config.yaml
n_layer: 12
d_model: 448
n_experts: 32
experts_per_token: 4
d_expert: 64
d_shared_expert: 256
activation: "geglu"
moe_layers: [0, 1, 2, 3, 4, 5, 6, 7, 8, 9, 10, 11]
router_score: "softmax"
normalize_top_k: false
routed_scale: 1.63
balance_loss: 0.00246
balance_bias: false
router_z_loss: 0.001
router_bias: true
init_std_router: 0.0359
lr_router: 0.00159
vocab_size: 32768
norm: "rmsnorm"
norm_eps: 1e-06
tie_embeddings: false
optimizer: "soap_variant"
lr: 0.00322
beta1: 0.95
beta2: 0.98
batch_tokens: 131072
seq_len: 1024
train_tokens: 454300000
steps: 3467
dataset: "wikipedia_en"
Below are experts of layer 2 (counted from 0) of a mixture-of-experts language model. Rows are named down (a neuron's output weights, with its number) and show model dimensions 336-447. Each number is 500 + 40 x the weight over its row's rms, rounded and kept within 0 to 999. Numbers have three digits each.
Before each expert's rows: "comes before" lists some tokens at least twice as common just after its tokens as in all text. This comes from a sample of Wikipedia text that the model never trained on. Tokens count by the router's weight.

# expert 25
comes before: "| ", "|", "- ", "-", "–", "|  |"
down0:465400518428509526504517500485471535430461487521496532516511528474498535537472532475458516473541528475496489453510506448462553584539484538457506459528517516535518540534496512576482513473522468494479506481536548517424609465518569498474436488507526474517476473581474514472554496544541502595462512575516527456580485459490480465505520560570
down1:453506564508518507479511475525455508518493462479557462504494544532546464473423514479421472515493514491530558497551494454506482532519504578478514502520417511564564482491547483553498479459422457537460511493495488534507474464424588529453552520523525448521479396476527540555488505437466514520485516572519514467474439512556465471499496444547
down2:478501494476498437475516459584542451521484526507439518473483488500505528479528526504546530422532505551485464506433487414523539529470522484588450474579494482474502520555458442510480548579485523518464400505593547560582516454422501534488472448456518548489511504496470514519530424453518517512460586469585490497534463455444468445480462525493
down3:505479526533467552544542501536540437494448509512337466524534514561366532486451516497537457464466512528511517525509514515483495506540547492462460527447454491505492460527447468476457503502511500505459330499495578528544487453539536402488483549509494496492514455552546560450561533431486427430600478575508479516425515469429551544522479536559
down4:471414522539485460494417521510472422466596459523522458536454551503520572463564455530446570504567477537489528518505482543538451451552458511517482556488523516478537494517554475487517544502501441454487558488562532561513465523464497529525456589516420541524461502536502558531559550482501458469545468484503496523506528516521444470415414488521
down5:497505479473427544521546511496430542473503451384510527499517450466534475449516543512539546479484493490551504463508476511499468536480476495505556429535452573494454578572492535511558484552483455488572464505495436491509474534492528576541493486465507490516404477503584480510524543521472506485509567459500523509503515484453467498526498521569
down6:509508524462584453517401487476490503517505476448417507485481418544517548446492505459511515451502500464515514569529560454479507546465508441532565491534455508540526485604534594455510470525455531422550494461544448504555565551531554494431562524455514498519524474494529486480531521494564580449591533507497490479474446575438465487459443537509
down7:449470501446443499498528576596435472498544447498505461423510536474513512560551508501482523497544489550552515476528492508510499542489510580499483572526431513543454511565476525495493488479493480570467526557527527402448549492536531555497489493511483459552481503484472474572569504533496519416462486451492535503510534550529520521586484546414

# expert 11
comes before: "1", "2", "| ", "=", "|", "- "
down0:495512465489491551479429407523527509476464548534544458472522483532474455429517502575560449503533567512495496580487524454532537573422547474496478487501488582475580507530526530527490490615509458505513415601427485535603493553520464470496510418485566479512473549419508541515523534477519512515512498518543510537483514519488519503446501509509
down1:456555533535486463540474525497600524588520514521554456518525500471481489489457506480449476494456515492493531485494566435426496463486516467497527499496459458511447471416512481485520549470498520481478452462452513450466511509476520511504558540523479442475485491497424495479557517522482404561502473460456472466524468566505513532450582533490
down2:491596602499465527387569456539435587531572493499464472515511484474445486542510528472375414528471546499540498534527533523476529532570509452504447490520498482484496421435559483465563487496487458505488477525488472464480491486422645429508445489453489555518473503509469506492497492458472462452526482469476528496504525451628516509511457488536
down3:493509528471436435480510529474480456584539518506534425517531565465555484456504427470487489535483517426504481539535509521480500489476476437498455461510487553519573453532522514533425470499463601546442489528509426524520516509527460526544500482541445502502479553512547573476559498527549516457555486494507581473459451409476531527522535556506
down4:503528437489521465501418507527479561438480474560500500553524511539518508486447470484474449500538546458573497495559619532483535555518450514519530445516536542432492534517548473439560547556446399572477544442545455430582511497494546505453547499514544545484434536485563415462506516491436507506496501517477474547544531398441507499539536458538
down5:500501420519483542462521418525459544409523579505554568475473514485436470479507444476416470513544540456500539470519493423537486455561500472543533516531452493407478452537489559549512515528433463511576484543560523561487583495461570493490476514503488524475500556495447479521491504468481543430540529496498497450435591494480496462506493472556
down6:533501512548542425545483548533532504544504475545519519506472525480486499450471463617478475474560535460528463526475441560466466435527501473410513506521496533536468484486433501544418510457438531533465523493489494464448532461519544535517466512448426497481565462475531457436491492513504499560517521426507511483452536489479534545482591458458
down7:573512500514525530431539558501490482466594497505501535532508441471492584473492549513510508482561477471454485459557465460479463593576552492498482463507467496419510512481442524458475583570458502507445505510459522526461507516455509402412551487557443498544528500557497574579613490492525485500536435547485482555501521496532457502490498533541

# expert 19
comes before: "1", "2", "3", "0", "4", "5"
down0:495511510492478530537494480551478506563508498449506538497483523497550388498543449542498515484470428439479497548531420517512461420471561524572507471435561473468519520494433529453528509520531600507476542507553521513485513483440586506455522461517454426484501525433479453485530500519504490441537467469535490501494490497524535552523430462509
down1:461506516501463507514523543446489506473534484502541515570538491493540470466471479477482510500487506437484503424455500459410598444469508576520554487566456497497489500522474503484516478491482482559548493539452512483467463540511515503487493533450465515617501532445457514519486521503561429399522521549579534559522436492437471486528483542511
down2:501498497481513528487476445476608567455478495536497542413495448477479511528511502472508496452527435596541518517498473515442526564447493524560545532471483521488436543538493527529493474517450520454438415484523471491480511453536497517520488547423479526395550464484495471470454478475504504549507469471489484470472470511482442440551508512490
down3:549502455489490462462556544548539509433533462412420475542460496575496519445538459583472496484397498515509471545512495485425530511580505534504519556545458507521501495467521531565500507508501532513497591552557445463550525465566499472480516485564521542542543605542500494581446553447469530581431566481529460559551490521544427409486520471493
down4:523474479561533510564537526487461516534461481532548555533489479556519440519522524470508543441500479533512563432477413515451507557552528512524509548501556539461402545416567511490555469463477486529456494480534494485536463523476476475485499548448520440461518474514458500474499536473523427574521471573514522497536564600513518521543570533511
down5:571491538460517511517462508539474587430570530529497462483481441524567530574524453496547536499461494412472471485495470514473532445480531565462535427522495568531445471516522553488440471488481522487502481470490451409510442556524468476503453402513522449486491482487475477562452434498459454491507461546517529549479564472519468503520451509521
down6:543546416461541470546562502464440480444491533596440461491534496417425502542469493498484497558430497460511472507530572422507531501394460538515465475566505473490478527573486464544511504433416502530422501536422494488535547497472491465471457457496441532487521465515491526483505533550465509518426545499488508488516516521429406464442481576541
down7:545526517476521478458559459535442513415462460493538447472437418543498438420517524486467463536506447413532527556491424514558455491521498570494528476525530491533498496530506541489473486474492555497454465484468523475629492507484521475433474544498485567515521529445444531539500511548495507459523507507498523518419468426505503592528484499444

# expert 1
comes before: "\n\n", " The", "\n", " He", " In ", " This"
down0:511573481485443541499476565526530526498487526518498491492569532584487512553514532503509532518455497511461510441467504491490560534514453512492446529520493536508527473530507507508469452549536546503559519535353492494492495413531520535441519466484538537462497462522537568479495546490422470483568535522570466498542471524471518468465620503529
down1:472512484472473456523494551494521432478544419458460576466517494476482537533539509473506509473539510535462463519501535485428543501504544473540500572448464392461479466505495442485538449469477531477526572476507507455543496506554484549433503520542516579462524492527554527510516427567422451516510538446475506444533475496527522431499453400576
down2:541496502485518513490422494521454482463500502522476520506521503464532468504501582492480508506523449484445505504525489574453504538441522490452451554561546439474450499503555531584379466447475494512482491478476474521523513527443465498523485542582493437500469561540475464474566476480524563540510461485478479511456485492461493538539479446506
down3:422503517464490460418454467395537457522467549464588458489398414524534495536556468439504459557494478471525494537468488544459495544491458560503438464544517492540522511471471434473513408585512526479600513425496548517481475478517491486467524469543530521520511544519505476518521514485460499484446455454547502497519509445534539476548506486560
down4:476565474513368497507449552475499599521543520543525459504537505507468512511405530476546534518464474536517494530510524525476511507512528477475462498607500470521507538503469549466547553459494567528525498557452522527470471463486524459518506536514578482490538539445500524472514473547529457448527508474468516534507504527461549506489506459484
down5:484498533468530442439527468446461543475380459509557428485411442466507528538545488509513500518550422489471492480496497514463504455476572505464521441513534473472588535514498477498490496482500498454470554454510554526477491484562457497388503523550435466455568511416483499492570461448492417506465492566531526513534492550483465517544463566460
down6:515488518470410535494517534486487468449516539492399501476477502450522453498555492507521470571519482501480497528499522496450511482466416495550501445495433576441541528474497381539431417520497552385493524537498506463551540521513514468497554501464577598498467557499501506542516526550504494516455547546461476536542465472560526455465431528530
down7:531533538480441513508507539404515513478496562491502512428457484520467431528522517581451491581539488481478519477582531452522443563424465533526565571537478473442510489581491516484475436448522484476457459489477568504489436462490513580503452523536511493516484489463468573519471556500411499476445470526497533487463528498500503490462419494437

# expert 5
comes before: "1", "2", "3", "6", "15", "20"
down0:560493547527509555514510553457488490512421550498453484515469494500443440563518518477533523506413540484538482504497515531472472437502525459466512448513446507443534396498458431525455519499484497541416572549570520482552466521526492508537523458439515482500527482437472516405570500501466473493550502474396423545500500512502452497488456516530
down1:508543507488482511493489476507513466469452552480501462510495531501549485419524472475496501462541544520467446538582488545499479473548551560424455507511501502495548549507429475549528541523518534428501465464517464492480507475507500528549519461497540582538480470556508547541523522495518558439497442456508520505489564441506468472512494494437
down2:508500499505556510465527501472517498519496565513444490505494499563517508474516490461437502518482510496548492474489490541455527556568506388451518438549534468525466460497537556536465528443520488501454499398549485548544580530470482462477472500486419468479481519421516511547547456509477464600528471445540462561458496535573544522544458471508
down3:544493506506472503481420532474480509531500587524540440481457502500559503566586443548554557418497459552458388509631528457492480452529501546508521477520469509509506504459545463516499562565483501483459505509503472512501510564573460490533560497553577472486474463448438526506471448481521424498541468481498558478443517426435501533533496503508
down4:456501508517507495475432498574474472493557589473551492452563527486522489529456573468491549455480472514469468533447552510517485483519465428492510451415492520527493522500512467467495568559516520507451490511463504554519608480488543552548555488518392488549500535519436552434510601439488460497549545454487498461548520485535472464508534499444
down5:541488470526506448548509560458480533558493512487547520489529496550471459488543445526547569553473427481463480507553456499487468505510444448533467479518510580457456529516500489459528501469528428447472539503552516502485463492460546474506504556534488494498511499457448489532457500465438461511512519516527433451495395541456568449546520483458
down6:478467438534555460487472499446570544503442400471416439463483503557520448513512480546578529494464469518458472495493522447440489501570419470447471506523553517564535487450541496425462568507559480472440524554469459492490534557537492576565569570579541488469497542547465505536508480505462509551532472422574538468520493497493487506478492579512
down7:520490525462511496471471513534440481589553543517537437498544518543467524545497524497514538485476514487514451517384494570461532463500502511510469557476520519539459546509500463466479475531600392464500552570490421439506494512524499559526524483434509455534514479479533504526445496540494502542479520433541507470516582424422505522492464508509

# expert 30
comes before: "–", ".", ")", " | ", " |", ")."
down0:477535498484555498528512459456467614444522500545551482420490439487495487532458487436496485566529487546440458517503491527473515545484477440526495484449485526528426472495522509493469503466442497564558497399512445517527556565513468571485513485493483449488511555574504519425536486536633450506551592484440480466475423548509501393517427497534
down1:535529528480539530595492432481437504491489388432418440480504523529484495571555552501493548579555506486477505495451478566498512522516521522513464528490528459556482578582467549531502515554515546455540563494519553436514494585419438531545486603517549502542507443513524513435487499499453485550451464463477522484502447496489514512438586459528
down2:457480410496500534490468490591482538523454436522515484496504510489504512476434453492400423522407493508502542514502413542515464456502487529493574487449522509451503546529423529556433425480461469470438460458577522490527458471561461503524548505538498491513542444552473482500503513461426466491518580502475528512445461490449517521489458486451
down3:475510491448525530538470445455438513523535570477553545460508552458458477496553583525446478483575467455487505520485452503519544528459554483508489501476531467486419550475467512496536455508558539529452575493549503486545493537533501471560538490471479424520496393463436525518470518576527484458535606494535460412515506530520509499559567480494
down4:466469469484530585525490487540488509470505509455536474547536612507521466523501533571437486547493503491455554465497498550596511521489439525525431506427486458502494455490505580484537504476472479530507556495529498616428426477461571471541477545510500553440501507565545544495543502467464512464506418481509492500548458549491554491532545433510
down5:508509495533474394541485521491495488498531413476469488532549534444559433521485526479430513548434536437534547542451500468557431489503478448454494508493556519519511466492470512489515446491491476509498454534505539471532464520501471487606508459527549497478437485506484476579517499563512494458515493461548538476463455413521399500537486457562
down6:476469551462520520458530511425497479468602564409506517534460453524515490463596497446498506497547461539502470549465513499503493540466498538540449472560421563511496487493533535476568493469370536492513539535501530471489470489464461509556533536424525518486480492508523638460478492499487459524429485478489449480473533516459479436486516530537
down7:513560485500525516498473436514496476544518438490352461484536427526454528422455525510468506490408498526500523494474535492477515472466498508515440505468560477505541489524539506491469474453495462449493468460483497561503532481531401553517487452503526606500530481563518402471470553388434518472501538508464383472386484492518388535527529503504